From a checkpoint of a small mixture-of-experts model trained on Wikipedia: 64 experts in each of 10 layers, 4647 steps.
Below are experts of layer 7 (counted from 0) of a mixture-of-experts language model. Rows are named router (the router's row for the expert), gate (a neuron's input weights, with its number), up (a neuron's input weights, with its number), down (a neuron's output weights, with its number) and show model dimensions 96-191. Each number is 128 + 32 x the weight over its row's rms, rounded and kept within 0 to 255.
After each expert's rows: "raises" lists some tokens whose logits its average output raises strongly, later layers aside; "mostly gets" lists some tokens that are sent to it at least half of the time. This comes from a sample of Wikipedia text that the model never trained on.

# expert 39
router [ 94 115 123  92 127 129  89 153 133  76 130  91 135  91 140 171 139 130  85 140 108  68 149  93 131 108 173 163 190 103 121 109 152 147  92 126 125 150 108 195 166 148 110 146 141 152 154 164 108 102 201 142 160 125 151 175 124  99 122 115 130  67 112 122 176 137  92 131  96 114 130 166 159 102  78 113 112  49  85 168 128 148 144 125 136  84 126 120 102 102  88 115  94 113 112  80]
gate0 [127  68 126 164 154 108 133  80 133 147 116 123 102  94 127  75 136 104  83 181 147 165 151  99 101 138 119  72 170 129 137 147 119 145  99 111  89 108 114 125 112  69 132 125 175 158 115 133 190 158 161 104  92 116  84 146 144  88 123 187 142  79 164 118 148 160  99 158  92 151 126 112  71  76 120 106 148  83  77  71 124 147  82 136  98 123 127  86 151 106  78 123  71 104 140 102]
up0 [166 157 164 122 135 177 124 111  74 115 150 149 160 170 127 135 175 147 196 116 154  95 169 146 154 146 109 158  84 125 136  83 141 119 170 150 128 147 115 104  84 183 155 104 146  94 127 150 101 103 102 183  86 128 122 159 167 126 129  65 176 177  88 117 118  62  96 109  97  68 153 139 155 129 147 208 127 176 167 121 150  88 152 213 133 142 134 129  91  83 182 124 193 138 152 156]
down0 [150  97 159 163 115  74 140 183 143  86 187  95 119 124 141 108 139  78  85 124 131 174 107 180 166 177 137 128 118 163 124  90  86 137 113  82 121 123 158 139  97 183  61 105 143 117 112 152 154 120  98 123 161 153 163 131  72 106 142 149 140 128 114 127 153 229 111 175 148 130 100 151 131 114 161 174 104 114 109 142 118 167 172 121 131 180  87 115 174  91 111 117  92 112 121 126]
raises: " the", " their", " a", " his", " an", " what"
mostly gets: " at", " during", " within", " in", " until", " after"

# expert 14
router [144 122 125 177 178 125  69 104  99 112 107 101 140 131 136 116 152 186 165 113 160 155 158  80 124  98 101 132 186 139 145 127 129  74 102 107  85 149 119 155 130 140 130 140 190 178  92 152  96  80 153  85 157 115 122 162 101 134  95 119 118 111 111 104  85 165 111 131 147 109 141 111  85 155 130  89  68 127 119 132  96 179  77 120 140 112 142 125  92  84 158 104 178 114 104  70]
gate0 [105 131 139 105 133 103 139 111 127 216 152 191 121 121 182 119 152 122 162  46 203  93 133  92 105  85  77 140 138 113 115  85 136 122  83 142 143  73 111 151 111 131 135 122 113 185 121 119 134 144 140 153 146 151  66 143  89 105 160 174 129 147 153 116 149  78 140  80 124 170 169 148 161  77 154 122  80 103 138 103 145 154 179  90 105 122 130 130 114 148 122 139 142 128 148 191]
up0 [103 112 146  68 132 180 109  97 127 214 149 133 147 141 181 121 150 132 171  80 166 114 136  90 136  53  62 148 148 107 144  91 149 134 101 129 132  99 174 163 122 154 110 118 128 138 126 139 133 129 112 205 149 134  78 119  79 144 175 200 142 135 164 142 123  98 101 136 115 168 149 113 133 124 169 122  85 105 114 119 119 176 151 133 108 157 106 108 128 134 119 110 130 136 142 173]
down0 [166 115 125  63 127 115 114 100 132 123 134  96 121 111 131  86  97 140 101  95 146 119 121 131 142 123  75 123 124 123 158 181 111 113 122  79 148 104 153 123  80 205 120 213 120 135 143 152  78  57 132  91 143 102 158  95  33 164 120 132 149 178 152  99 132 114 149  87 136 161 124 105 121 111 113 159 153 131  98 119  84 154 114  98 156 141 141 166 154  90 132 166 130 150 137 134]
raises: "\n", "==", "===", "On", "In", "After"
mostly gets: "==", "\n", " ==", "====", "′", "==="

# expert 27
router [117 199 111 124 129 125 118 121 161 182 111 124 108 120 135 163 140 118 133 212  81 142 144 139 180 121  86 160  89 159 189 134 203 136 129 164 162 186  97 144  94 140 129 150  98 151 101 156 157 101 142 119 158 117 109 109 140  98 152 107 138  91 104 140 164 114 137 123  95 151 125 150 120  14 115 137 111 171  73 130 160  97 175 142 138  74 110  72  60 110 104 165 149 140 149 131]
gate0 [141  62 103 116  76  92 133 101  87 125 134 139 150 199 159 190 130 157 163  73  96  94 114 118 127 182 117 146 111 169  81 126 159 188 150 106  77 118 147  78 143  79 114 140  92 158 119 129 103 140 103 130  91  98 163 150 154 109 152 129 176 155 188 155  71 120 175 143 126 144 144 172 130 173 110 128 115  88 194 108  86 170 133 109 140 131 157 168  97 154 147 127 152 171  64 150]
up0 [108 189 155  62  99  70 152 111 139  76 130 103  85 181 162 113 147 185 115  99  86  99 123 159 138 170  66 147  28 179 148 118 154 136  98 134 146 141 116 168  92 135 174 114 141 155 108  98 121  66 122 143 149 105  98 173 160 101 138  96 153 121 161 141 140 145 131 181 114 118 165 123 118 120 107 138 114 114 160 112 137  80 164 119 141  79  50 185 134 106 141 110 158 146 100 178]
down0 [146 210 168 142 107 129 174 124 177 166 122 100 109 142 113  97 135 151 115 204 107  58 137 119 168 112  91 100  52 142 161 109  73 127 102 159 136 123 143 141 180 175 162 122 112 166 153 178 130 111 155 140 138 129 119 143 144 111 155 103  95 135  96 155 175 124  91 131 146 128 104 110 127 151 182 136 129 188  72 124 148  97 151 135 109  97 124  35 100 113  82  98 111 104 151 135]
raises: " S", " O", " Sar"
mostly gets: " John", " William", " James", " George", " Michael", " Robert"

# expert 57
router [117 162 112 105  98 130 138 168 183  76 135 171 131 141 164 169 122 138  99  87 110 136 127  84 121 185 174  80 223 108 139 144 115 190  80 116 170 141 101 149 198 204 105 140 155 175 112 137  84 148 142 105 144 127 106 175  94 136 101 127 108  95 146 120 119 144  70 129 145 172  80 100 172 118 121 120 155  71 131 122 151 115 193  70  62 118 224  93 127 108  87 165 140 149 113  97]
gate0 [ 96 142  81  71 205 150  90 101 139  86 103 127  64 189 114 108 104  50 145 150  95 132 110 123 137  91 152 143 205  94 167  92 134 108 106 141 144 109 127 108 144  82 121 139 173 142 150 115 120 147 116  86 182 101 179 134 113 130  94 122  71 153 109 127 120 140 162 110 101 153 162 120 157  91 116 144 112 106 103  79 127 100 146 132 187  70 136  60 109 121 102 159 176 145 135 165]
up0 [123 144  70  79 163 133 121  71 104  95  81  86 134 202 124 131 132 104 150 106 129 117 121 100 100 169 141 163 153 200 120  93  90 136 115 152 145 155  93 134 190 141 125 147 114 144 153 137 105 102 153 109 220  98 127 106 170 128 103  99  67 168 150 118 165 144 137 141 122 116 177  81 129  75 100 113  88  76 145  96 127 140 193 118 168 136  89 134 106 154 127 145 131 205 135 212]
down0 [149 120 164 180  75 134 114 103 131  99 147  99 177 149  89  85 111 128 161 122 117  97  74 120 159 141 102  99  86 177 108  88 135 144 104 173 118 191 126 138  84 101 197  61  86  89 120 229 122 214 105 125 148 129 175 140 181 145 128 114 165 154  87 121 146 121 119 113 155 122 101 135 195  94 101  96 121 135  66  79 151 120 181 161 112 111 112  97 102 152 114 112 126 129 130 119]
raises: "RA", "U", "RC"
mostly gets: "S", "E", "C", " D", " W", "W"

# expert 16
router [114 135 120 124 126 135 131 104  93 126 127 109 126  60 159 128 131 177  14 141 111 143 132  74 177 104 131 147  92  98 101 168 182 166  86 153 170 132 149 118 135 134 117 161 129 174 105 134 118 118 186 163 115 194 130 169 149  75 134 153  97 182 115 149 187 130 140 147 102  99 128 146 135  40 116 119 157 145  91 199 137  90 164 103 135 119 137 122 103 136 107 114  94 128  89  59]
gate0 [ 96 130 160 162 130 104 171 121 183 104  94 144 139  96 109 130 133  45 115 128 106 105 168  93  84  93 142 136 153 187 151 188 137 137 102 122  86 100 185  74  91 148 103 109 159 114 144 178 121 104 183 120 216 144 140 161  99 156 131 146  87 158 129 177 112 115 133 117  83 168 121 142  49 117 143  58 121 127 145 136 114 154 118 117 127  90 118  93 111 109 107  68 116 128 151 119]
up0 [148  94 105 121 118 148 155 112  79 131 124 153 139 176 153 124  92 165  96 121 157 166  82 210 191 134  80 130  94  40 102  71 118 137 132 107 116 163 104 179 109 114 157 113 109 167 142  80 110 113  97 120  59  91 154 148 146 145  87 122 180 108 134  98 177 164 133 135 158 101  91 150 212 137 139 155 162  69  97 134 174 120 151 132 130 137 129 177  84  77 109 200 180 130 125 148]
down0 [140 154 189 120 112 127 130 117 117  92 177 184  72 106 146 131  99 110 101 138  95 123 178 105 129 168 133 191 105 152 155  87  58 107 103 129 142 166 129 178 122  90 125 107 159  72 123  61 178 190 153 137 118 133 123 143 114  95 156 110  87 131 169 126 122 144  89 154 167  89 100 148 122 150 188 153 142 181 186 133 175 132 121 160 139 133 185 144 103 108 111  93 136  31 112  94]
raises: " the", " a", " any", " it", " them", " some"
mostly gets: " tell", " gave", " using", " wrote", " provide", " make"

# expert 10
router [ 73 113 186 118 125 170 107 174  98 141 114 127 133 133 136 173 129 174 111 214 167  91 168 102 137 135 173 118 181 121 119  84 147 145  93 153 129 134 121 139 176 106 117 120 137 134 106 175  88 117 219 107 140  98 110 159 110  84 148 113 127 120 102  56 179 129 119 130  81  90 124 154 115  85  81 138 132  95  99 175 137  95  91 110 124  83 141  91  63 125  78 131 104 127 131 109]
gate0 [ 99 117 144 125  64 147 154 130 119 125  82 133 151  80 124 141 106 149  47 131 147 120 124 139 112 137  98 139 145 128  95 145  99 165 113 150  69 168 157 127 127 141 123 122 127 134 195 173 132 154 157 158 185 177 164 180 118  91 102 104 131 117 154 141 178 160 126 105 155  88 100 112 105  73 108 108 115 127 142 110 110 110 158 211 112  64 161 108 131 135 130 167 123 164 178 110]
up0 [103 112 126 202 184  69 135 137  77  93 164 135 100 135  80 149  73  99 116  89 143 198 141  87  80  95 131 143 106 137 120 104 170 127 132  98 119 103 158 112 151 138 120 122 108  99 162  54 164 101  69 163 113 122  67 121 113 182 129 144 104 151 147 157  78 123 107 131 164 194  87 107  98  87 164 133 153 143 162  91  65 134  79 110 139 224  79 124 137 135 135 120  91 137 119 124]
down0 [ 95 145 116  90 108 141  75 155 108 170 149 135 111  81 142  59  86 121 133 110 141 109 168 140 148 133 144 122 131 164 131 172 123 123 101 122 123 186 168 117  76 175 181 146  98 110 141 148 125 167 121 136 143 173 115  72 105 146  70 177 108  89 138 156 125 101  98 154 148 168  96 179 107 138 148 103 142 114 163 164 190 126 159 152  91  74  80 154 166 142 142 152 170 150 109 142]
raises: " the", " a", " an"
mostly gets: " in", " during", "In", " on", " at", "On"

# expert 22
router [116 114 117 164 177 175 100 108 123 142 137 122 141 151 131  63 150 154 113  89 159 159 159 106  79 126 105 135 147 148 143 142  98 125  69 115 103 134 149 124 142 146 115 144 214 186  81 196 102 126 134  96 178 147 140 172 168 103 150 149  93 116 114  99  96 150  80 121 166 183 127 184 152 135 125 100  71 131 103 112 131 149  53 127 129 123 155  87 111  92 174 157 139  88  77 121]
gate0 [115  67 152 156 105 137 178 171 125 130 102 115 190 127 187 102 132 109 125  89 135 150  53 106 126 172 149 146  96 184 183 149 133 124 117 112 107 132 153 117  50 137 149 125 146 158 142 157  75 141 161  94 152 111 141 152 150 153 138 162 184 141 116 131 163 165 158 123 163 133 111 122 115 104 138 100  76 139  82 121 102 168 130 111 129 165 189 123 118 148 148 128 185  63 108 113]
up0 [123 107 156 132 116 124 111 182 147  93 165 161 207 118 148 178 126  35  71 105 183 124 188 120 136 125 171 125  97 162 122 134 150 146 129 117  76 134 114 154  97 141 144 128 113 167 106 149 110  92 142 108 142 190 114 120 113 107 183 109 174 131 150  90 124 165 158 163 144  88 129 108 129 102 139  99 174 169 146 175 121 110 156 138 152 213 135 161 126  94 101 138 130 116 134 115]
down0 [147 121 105 169 105 137  98  47 122 144 126 106 141 129 145 132 103 162 126 155  43 124 128  71 187 146 158 163 123 179 182 131 161 164 161  94 119 153 137 138 169 120 127  90 135  74  72 136 135  60 119  99 124 125 170 126 173 111 124 114  78 171  74 161 168 159  99 130 103 169  82 144 102 129 117  56 121 106 141 145 151 133 105 114 129 120 117  77 129 126 123  82 117  98 135 143]
raises: "====", "===", "|", "\n", "==", "He"
mostly gets: "\n", " \"", " '", "==", " (\"", " “"

# expert 26
router [ 97 191 134 135 131 122 136 108 160 160 109 111 122 140 135 110 157  79 101 122 134 162 121 144 176 113 129 142 148  80  91  99 118 156  78 132 120 148 122 158 122 100 131 112 146 157 163 178  95 112 109 124  60  66  52 141 121 147 169 122 155 104 120  96 129 153  82 110 108 105 110 140 102 136 135 166 121 133 146 141 150  96 129 154  66  36 118  70 161 147 200 166 144 107  78 129]
gate0 [168 140  95  44 111 155  75 101 201 123 165 120  99  77 112  41 139  90 142 139 146 163 149  50 141  92 131 162  92 162  79 132 120  78 120 122 165 150  84 159 158  45 103 179 117 135 132 136 130 161 148 119 104 135 137 127 158 104  93 133 114 132 185  89 183 170 172 141 112 117 148 155  82 139 110 167  92 156 143 115  99  90 142 129 100 108 128 158  69 189 110 156 116 131 118 172]
up0 [162 221  81 107 163 150 110 105 186  73 111 188 159 141 212 164 114  58 126 129 127 136 137 101 130 144 128 138 103 152  94  98  96 124 146 166 202  96 143 155 150 111 126 167 102 128 151 101 158  80 161 138 113 122 117 168  86 138 128 121 158 138  85 167 114 114 136 125 106 126 122 177 129  76  82 185 176 133 168 172 140 117 188 147 137 103  90  85 130 101 147 173  88 184  86 123]
down0 [108 113 122 148 148 110  67  78 151 140 154 157 135 110  91  67 151 175 144  92 131 107 137 113 117  92  72 184 114 140 165 157 140 124 157 108 140 153  99 117  90 131  97 203 134  53 102 152 143 105 110 121 150 140  92 141 123 149 142  85 116  98  92 152 136 123 142 149  75 132 178 161  83  90 149  86 169 125 117  86 111 125 135 141 196 101 143 143 101 120 164  80 138 109  75 152]
raises: " in", " as", " by"
mostly gets: " Cup", " Championship", " football", " Championships", " League", " 1–1"

# expert 48
router [111  88 158 131 152 144 107 154 107  57 176 117 174 165 148  78 140 156 100  96 103 158 175  54 183  97 117 119 165 129 135 140 120 121 113 149 111 120 144 110  96 173  85 146 119 151 124 154 139 154 151 105 173 134 116 125 148 110 130  96  27 123 133  91  79 130  99 109  97 127 111 123  99  82 113 122  93 167 110  96 128 150  90 136 140 110 147 113 103 121  86 131 128  98  99 114]
gate0 [174  70  99 125 116 130  75 189 157 150 135 104 188 153 139 163 156 140 135 108 114 162 114 175  97 144 118 156 118 171 151 152 144 101 128 152 138 131 125 165 120 158 105 204  75 139 179  76 115 164 125 121  82 224 123  89  93 124 126  87 109 146 116 138 148 175 180  60 161 154 121 137 129 138 107 135 127 198 162 124 116  95 109 111 180 139 169 133 191 126 143 164  63 134 133 180]
up0 [132  88  90 106 117 162  85 143 159 146  42 124 124 141 181 148  94 126 174 157 109 133  62 162 159 205 154 114 143 129 122 149 156 161 135 141 193 113 151 168  93 103  55 207 131 136 163 105 124 148 151 138 134 179 175  58 112 111  94 125  98 143 170 146 128 148 117 155 124 157 150 108  88  76 108 147 146 158 192  89 179 113 139 136 167 130 138 128 123  56 124 125  92  89 146 134]
down0 [105 144 153 148 115 148 204 128 112 125 171 149 186 162  76 151 160 115 117  93 149 131  93 109 204 136 114 142 189 113 134 141 140 121 170  88 112 123 120 145 115 160 173  79 136 191 118 119  50 125 159 145  99 111 111 110 200 126 101 165 153 112  73 113 200 123 147  99 112 123 102  65 110 115  96 108 138 180 136 154  92 161  86 138 186 165 166 156 144 121 145 165 146 162 108 148]
raises: "==", "On", "In", "se", "A", "==="
mostly gets: " (", " \"", "(", " [", " $", "—"

# expert 62
router [103  94 158 136  91 130 139  79 132 141 159  83 175 103 112 165 115 132 137 179 161 125 168 149 136  91 166 126 147 122 217 143 197  99 137 153 120 172  91 155 131 146  74 143 148 103 123 103 184 137 129 141 235 155 104 115 172 122 145 101  87 122 134 104 128 134 123 163 118 142  95  51 124 155 134 115 117 158 159 186 198 108 140 106 140 107 119 109  76 128 116 129 161 130 129 108]
gate0 [133 163 221 192 134 106 126 174 161  32 120 109 153 216 137 170 175 155 133 110 141 112 179 109 140 121 174 104 104 139 110 171 129 116  87 183 129 134 113 131  90 123 122 160  78 122  76 162 200  69 136 160  53 167 106 166  92  90 178  77 152 165 108 122 122 121 163 146 135 147 113  95 129 144  97 127  79  80 112 117 133 144 205 154 136 109 145 123  97 183 141  82 107 173 144  93]
up0 [150 148 181 179 112 104 105 154 125  52 134 124 157 169 149 158 166 169 126 129 161 115 174 121 161  89 179 100 135 161  89 163 137  74  97 184 149 126 102 108 103 148 128 136 125 116  93 147 187  92 126 180  64 133 115 180  95  95 160  90 124 162 106 114 119 132 101 135 119 169 120 119 153 146  93 123  73  91  96 143 136 140 204 129 138 113 115 104  89 165 138  72 110 160 178 109]
down0 [102 159 157 148 133 137 151 123 115 151 122 101 106 151 150  82 171 115 228 105  81 165 115 113 124 184 157 182 142 104 172 180 139  80 117 145 169 152  77  91 122 113 186 169 149 136 140 132 117 107  84 144 169  92 115 107  99 210 132 134 135  98 153 155 110 135 109 100 134  97  88  93 115 112 150 119  69  71 146  99 139 119 186 187 154 137 133 100 135 166  77 111 149 143 181 115]
raises: "\n", " However", " It", " On", " In", " |"
mostly gets: ").", "\".", ".", ".\"", " ==", " Species"

# expert 49
router [118  85 151 184  84 156 191 116 146  75 114 118 132 167 184  96 171 121 140 176 166 191 179 172 157 125 195  42 122 117 129 113 173 138 140 168 163 174 119 116 122 140  75 128 173 162 108  77 208 157 169 101 161 154 103 174 132  92 151  95 151 149 143 131 131 126 104 151 112  97  91  87 158  77 124 161 164  96 138 159 140 138 131 119 147 122  89 123  65 122 108 135 152 147 108 140]
gate0 [131 132 120 128 111  69 103 132  77 143 150  61 146 146 130  49 109 111 173 124 156 100 155 160 177 123 137  92  61 137 173 128 178 180 112 124 191 129  77  65 167 130 106 122 104 151  99 131 140  45 161 153  98 105 110 109 137  92 152 124 193  94 144 160 144  95 163 142 123 138  90  83 134  64  98 198 145 156 114 126  75 155 170 114 163 110 169 133 106 131 110 125 154  95 120 109]
up0 [130 121 110 181 148 174 111 136 125 156 142 155 104 167 143 202 149 113 107 150 131 145  43 107 125 151  93 113 142 157  54  92  90 109 166 134  97 119 177 150  83 154 138 115 164 117 111 128 119 174 125  85 183 141 141 122 103 143 154 128 116 109 149 129 119 168 147 125 139  93 120 143 103 145 103  94  93  92 119  99 152 121  82 133 137 152  73 104 115 140 168 111 107 165 147  87]
down0 [183 116 143 138 164 107 150 175 111  98 132 116  71 143 106  90 136 105  87 105 163  86 112 123 146 133 113 156 139 135 150 148 136 101 142 172 130 104  84 114  97 122  98 145  96 139  95  65 125 122 193 186 132 150 174 134 128  99 101 157 172 101 119 108 141 126 155  62 148 175 143  86 117 149 161 110  96 135 167  82 137 132 159 150  68 141 230 127 135  95 144 183 157 103 140 126]
raises: "\n", " In", " As", " On", " At", " It"
mostly gets: ").", "\".", ".\"", "{", " \\", "\\"

# expert 55
router [118  97 161  92  94 114  75 168 159 139 125 150 115 105 102  97 115 173 122 103 153 144 171 130 155 179 121  50 159  95 155 132 129  99 159 173 108 130 124 163  80 125 111 144 141 134 118 153 136 126 163  89 134 134 138 190 117 204 135 143 132 131 116 160 171 201 106 142 138 104  82 156 107 162 124  76 144  82 212 152 129 103 136 130  75 174 107  56 129  97 139 160 104 158 158  89]
gate0 [135 112 104 106 132 138  40 117 138 111 183  66 137 166  68 117 106 108  77 131 212 143 123  90 122 153 115 165 145  87 147 143 140 114 108 152 129 118 109 126  58 143 185 113 143 117 138 105 134 127 167 116 123 121 150 101 103 141  79 134 120  80 119 121 105 131 114  93 167 153 164 154 127 126  82 158 169  66 130  71 131 127 153 203  89 205 102 102  96 158 128 188 145 113 137 106]
up0 [139 128 131  78 175 108 102 143 130 146 165 114 153 148  78 108 104 110 104  75  70 179 148 144 139  83 108 183 165 103 109 137 109 138 166 166 155 147  98 164 133 134 163 146 164 145 148 104 155 122 167 145  98 100 118 129 109 110 129  59 129 121 121 116 111 128 120 147 146 156 164  63 178 152 122 123 133  74 150  79  80 100 165 139  57 159 124 117 105 126 107 123 117 121 140 104]
down0 [159 143 115 129 138 179 108 123 158 158 130  84 113  81 127 149 146 134 130 173 142 154 102 117 111 134 152  99  89 135 149 122 122 143 177  68 112 129 159 177  88 153 117 158 118 111 115 174 103  97  98 151 116 137 125  88 112 130 141 115 105  92 136 160  98 151 137 154 175 128 184 147 152  95  85 142  76 165 126 140 115 163 171 115 135 122 192 105 120  71  72 124 150 115 119  62]
raises: "in", "mal", "bar", "br", "al", "by"
mostly gets: "aj", "eno", "psi", "ucci", "hala", "rac"

# expert 58
router [100  99 102 139 142 159  88 138 161 137 142 178 157 145 113  82 159 126 178 143 165 167 162  98 101 158 100 179 129 138 123 101  62  97 136 121 125 175 144 177 109 126 143  79 158 188  87 180  92 149 141  60 165 129 134 131 120 206 139 108  98 127  78 102 113 131 103 117 117 127 107 187 108 166  88 123 162 162 119 116 163 161 117 107 231 197 165 118 137  67 156 128 130 159 137  93]
gate0 [154  50 144  98 121 153 126 120 137 138 171 147  91 124 140 146 125 118 129  81 147 158 100 120  98  93 184 122 156 155 160 145  91 132 173 113  77 192 123 170 110 172 132 149 120  23  98 131 114 163 148 145 133 100  86 158 122 109 117 121 155 142 114  98 212 206 173  84 104 109  94 138 101  64 146  92 130 153  91  95 124 151 122 134 141  93 121 121 116 147 113 142 170 150 129 151]
up0 [111 112 137  85 116 111 122 157 136 162  82 179 163 138 111 139 163  94 116 157 161 173  77  84 135 113  97 139  82 131  91  83 107 148 100 163 100  71 146 170 108 138 144 108 158  37 157 137 119 201 181  71 150  95 179 134 162 125 140  91 127 146 103  48 244 148 130  71 113 112 106  74  93 138 164 140 151 221 117 178 125 126 142 127 102  97 107 118 115  99 165 153 143 133  86 104]
down0 [ 97  65 157  76  97  81 146  87 129 142  73 155 146 183  75  96 113 128  92 127 129 140 143 134 109 103 121 116 125 126 113 125 132 172 138 177 116 110 130  72 173 116 132  65 158  77 167 143 112  59 152 146 137 139 132 172 137 155 140 133 114 153 156 133 117 153 113 154 154  94  96 152 122 127  74 127 162 104 158 157 130  76 118 130 107  60 130 135 134 212  94  93 127 188  82 129]
raises: "-", " ", "|", " family"
mostly gets: "\n", " well", " co", " self", " NED", " real"

# expert 50
router [124  74 109 125 112 136 126 120 126 162 143 162 141 170 122 145 140 164 124  99 122 108  95 107 106 187 162 104 129 107 135 219 161 170 137 104 182 169 104 150  93 127 137 154 145 105 127 156 129 201 146 100 201 157 125  32  94  82 133 127  98 112 143  44  75 188  97  80 187  90  67  88 113 139 134 125 136 140 153 187 100 138 169 124 143  72 136  60 124 156 125 145 157 142 138 102]
gate0 [ 57 118 131 156 140 161 108 115  83 178 116 166 145 152 169 121 139 156 115 166 114 146 120 130 151 134 143 161  92 179 107 154 139 128 138 119 160 145  92 147  74 166 127  89 139 120 130 119 164 103  90 103 147 176 120  78 202 137 106  88 112 198 134 116  95 148 105  95 120 135 133  84 156  69 134 114 155 136 189 141  74 136 190 128 153 110 101 155 124 130 172  77 143 109 137  87]
up0 [ 87 144 167 156 142 148 124  83 120 167  91 151 144 147 147 131 155 185 124 132 106 126  97 118 128 179 157 139  94 153 114 171 129 135 121  98 196 137  42 146  73 150 139  73 125  95  96 151  93  83 139 108 163 154 121  98 185 138 107 120 122 155 146 119  95 157 111 117 132 103 111 127 120 103 105  80 169 126 182 165  92 129 205 128 174 116 113 132 118 117 134 127 134 135 139  85]
down0 [129 115 113 145 170 107  84 128 138 116  98 126 121 112 158 139 149 135 154 139 149 134 118 175  69  73 101 116 145 142 165 189 120  93 138 116 124 143 100 125 143 128 114 139  64  70 129 110 107 118 146 121 111 114 171 169 181  86 173 106 113  77 161 136 152 131 153  89  68 134 170 133 106 136 152 108  93 153 145 106  89 150 174 127 130  86 141  96  93  92 103  44 160 141 128 129]
raises: " by", " and", ".", " directed"
mostly gets: "---|---|---|---|", "|---|---|", " JPL", "|---|---|---|", " (0)", " Nominated"

# expert 38
router [144 176 104 147 111 141  94  90 166 125 116 146 129 192  93 131 135 191 124 103 135 169 100 157 159  93  80 109 161 104  96 175 116 111  98 115 127 144 126 158 136 164 164 154 105 155  69 111 142 159 113 104 135  98  84 138 176  91 215 130  97 157 143  91 114 135  55 130 137  90  94 158 134 112 116  74 130 114 128 162 107 144 181 173 123 167 150  54 147 135 146  74 132 105 101  81]
gate0 [ 96 114 147 118 139 170 121 142  80 138 110 125 104 117 138 165 157 193 132 103 120 139 119 110  90  87 126 141 203 122 186 169 129 100 134 169 132 167 179  89 140 143 179 123  86 155 126 123 100 107 143 142 126 117 112 151 130 129 186 104 133 117  86 177 162  96 157  74 129  96 136 148 161  85 144 145 120 132 190 115 179 146 161  69 139 135 148 190 161 118 152  82 148 143 205 116]
up0 [144 108 165 109 190 134 148 118 122 145 158 103  84  95 173 162 168 182 126 116 113 107 175 100 111 109 105 145 166 196 143 224 132  79 172 144 105 141 163 132 108 143 143 100 118 144 127 150  91 102 163 142 149 102 135 124 143 117 215 145  90 124 115 206 148  87 202 135 148 128 157 132 136 104 120 130  82 106 132 159 177 133 148 114 146 154 155 185 118 172  93 112 134  98 208 139]
down0 [103  91 133  97 109  86 154  58 137 164 165 144 165 145 117 171 161 198 189 184 136  84  81  99 167  96 140  84 145 165 116  95 111 148 138 112 146 129 118 180  85  93 122 186 123 150 160 111 163 172 158 147 128  74 139 119 152 127 160 180 140 147 122  53 109 155 124 136 150  99  55 123 178 117  80 133 140  82 200 147 123 144 194 112 116 127 141 125 166 139 118 153 109  88 198 197]
raises: "\n", " —", " ", " 0", " 5", " 1"
mostly gets: "---|---|---|---|", " 0;", " ±%", " +1", " MPC", "aged"

# expert 0
router [164 154 153 102  70 146 170 126 191  64 127  69 189 140 121 119 139 173 140 141 129 134  95  80 125 109  58 105 147  79  78 198 193 152 110 129 152 177 146 193 125 157 154 130 183 171  91 132 127 122  95 178 115 156  90  65 182 132 193 136 124 176 127 126  87 114  90 146 141  60 164 166  86 118 125 136 146 106 155 163 119 105 157 156 165 132 164  90 148 115 133  85 179 120 129 166]
gate0 [117 133 120 136 112 155 128 184 131  71 181 126  91  88 122 145 136  86 163 139 153  71 160  78 145 154  96 157  88  99 213 137 152 124 119 115 143 141 114 213 203 105 130 154 148 100 112 131  34  60 165 119 141 111 131  88 131 131  80 132 166 175 137 130  83 133 171 180  92  94 126 103  66 167 172 110 115  67 119 130 139 133  97 179  81 118 133 186  65 131 114 123 103  92  99 151]
up0 [146 148 108  92 134 150 125 101  94 106 133  90 125 158 151 107  94 151 105 123 110 181 109 165 109 133 191 127 106 112  98 146 107 138 149 164 160 143 105  76  72  66 123  79 107 138 169  94 163 188 114 204 128  95 124 209  94 136 134 104 111  86 123 115 186 160 114  77 217 157 226 153 156  95 119 129 120 158 131 140  95 103 112  62 123  96  92 119 113 134 141 109 128 157 142 110]
down0 [103 176 183 132 138 135 146  91  97 174 203 145 114  97 156 100 141 126 190 162  99 143 130 194 138 118 190 139 175 152 183 163  92 125 133 133 146 139 155 138 170 140  98 114 120 145 138 158 129 126 100 200 128 162 111 151  92 124 136 144 159 120  88 122 108 140 148 142 112 116 120  84 121 110 229  89 156 130 144 136 142 153 119 160 147 141 153 163 149  64 182  17 164 124 103 122]
raises: " ", "\n", " 0", " 1", " =", " 8"
mostly gets: " 0;", " MPC", "---|---|---|---|", " 3;", " 1;", " 5;"